Weights of a small mixture-of-experts language model, trained from scratch on English Wikipedia: 11 layers.
Below are experts of layer 5 (counted from 0) of a mixture-of-experts language model. Rows are named router (the router's row for the expert) and show model dimensions 32-63. Each number is 128 + 32 x the weight over its row's rms, rounded and kept within 0 to 255. Numbers have three digits each.
After each expert's rows: a language model's description of what the expert responds to. This comes from a sample of Wikipedia text that the model never trained on.

# expert 36
router:157148167135152040154167077092138110108185144153139068187109130140140171119161133116082116130076
Opening capital letter fragments of proper names in lists and infoboxes, such as Jar-vis, Gast-ropoda, Gal-t, plus colons after field labels.

# expert 38
router:120173131091099096125157078123110125131148120085155118162052145103143147114074155115127154144090
Equals signs opening article titles or headings after a blank line, as in = Sweet Kisses =, plus also, both, Sir.

# expert 57
router:103175176122173100079120096130126131157145145153150025122109109115193166130135171096100170168095
Hyphens inside compounds and en dashes in score or number ranges, such as man-made, co-written, 22–25, plus slashes and -ly adverbs.

# expert 2
router:138200150101119118160091066095076119126131138137138120153108101106176150096160138116095156152100
Sentence-final periods, plus first words or pieces of proper names and titles, such as United States, Liber(ty), More, N/A.

# expert 59
router:137184148123162109113136106131108157116137139126100140151110112099172183116128161080093153182124
Sentence-initial subordinators like When, If, Upon, Although, plus has/had, section heading marks, and Singles in chart tables.

# expert 61
router:105134117079091148117109099112106141142120118112097129118146108132102157128163109111075191114101
Second word pieces inside rare names right after an initial capital letter, such as P-iz-arro, B-id-deford, D-ink-lage, W-ad-ala.

# expert 44
router:143167170072107109095134095151091151123150139100111126199123116126170145129154136073101143119094
Word-initial pieces and city or person names, such as rum(ours), Washington, Lincoln City, Green(ville), plus Career total in stats.

# expert 4
router:136152160112095108103105085118124160100164120095078094177097119133182158128111148118094155124117
Adjectives and names before a noun that name a group, religion, region or party, such as Christian, local, Conservative, some, British.

# expert 56
router:120168177094093122129160081087094142123172134089130091156097138123183168084171162096080138167099
Items following and, semicolons or commas in lists, including month names in dates, semicolon separators, zeros in stat tables and names.

# expert 34
router:131194149103131081146108079167142131122161100106123109191122157131180147111127135114104152161076
Word stems like wind, Sun, port, camp and the semicolons or closing parentheses in semicolon-separated lists and credits.

# expert 14
router:132193126139165117143132086132060151136175124110123068167128101103162136119196170110106133161096
Closing parentheses or brackets ending an abbreviation, number or gloss, as in Parma (1), (FDTD), (1991), plus some word-final pieces.

# expert 51
router:150188178098113138082111075126107121113165113132133100161111161100145143105159146092105173160113
Degree and minute symbols in coordinates and temperatures, month names before years, opening quotation marks, and decimal points in tables.

# expert 25
router:073206128070103086123129098111128121107170114116123135172137155115181180083123168090086121125110
Capitalized first pieces of place and person names, such as Vancouver, Kann(ada), Punjab, Mc, K, often in lists and tables.

# expert 3
router:180158159066089109113142068127097101118136114142162097163113112102152162117132134117092136171070
Capital letters and short uppercase pieces starting codes, abbreviations and names in infobox fields, such as OCLC, PS, Genre: Hip-hop.

# expert 53
router:131136171108121140096136078113158158137134100124158092167127140101186186108145116089071133167074
Table separators, closing brackets and semicolons in results tables, the word match in wrestling cards, and Thai-script byte pieces.

# expert 11
router:123175174088120119122104084112127134106115159111145073187141091144153178146106144068092157139094
Short lowercase pieces that start or continue common nouns after an article, such as bl-ow, grav-eyard, ser-mon, rub-ble.

# expert 52
router:124145148121091095104131096132105138119141152095151123170130113114106164137104153081084155134084
Single letters and content words in running prose, such as no in Yuzhno, considered, decided, whether, terms, fire.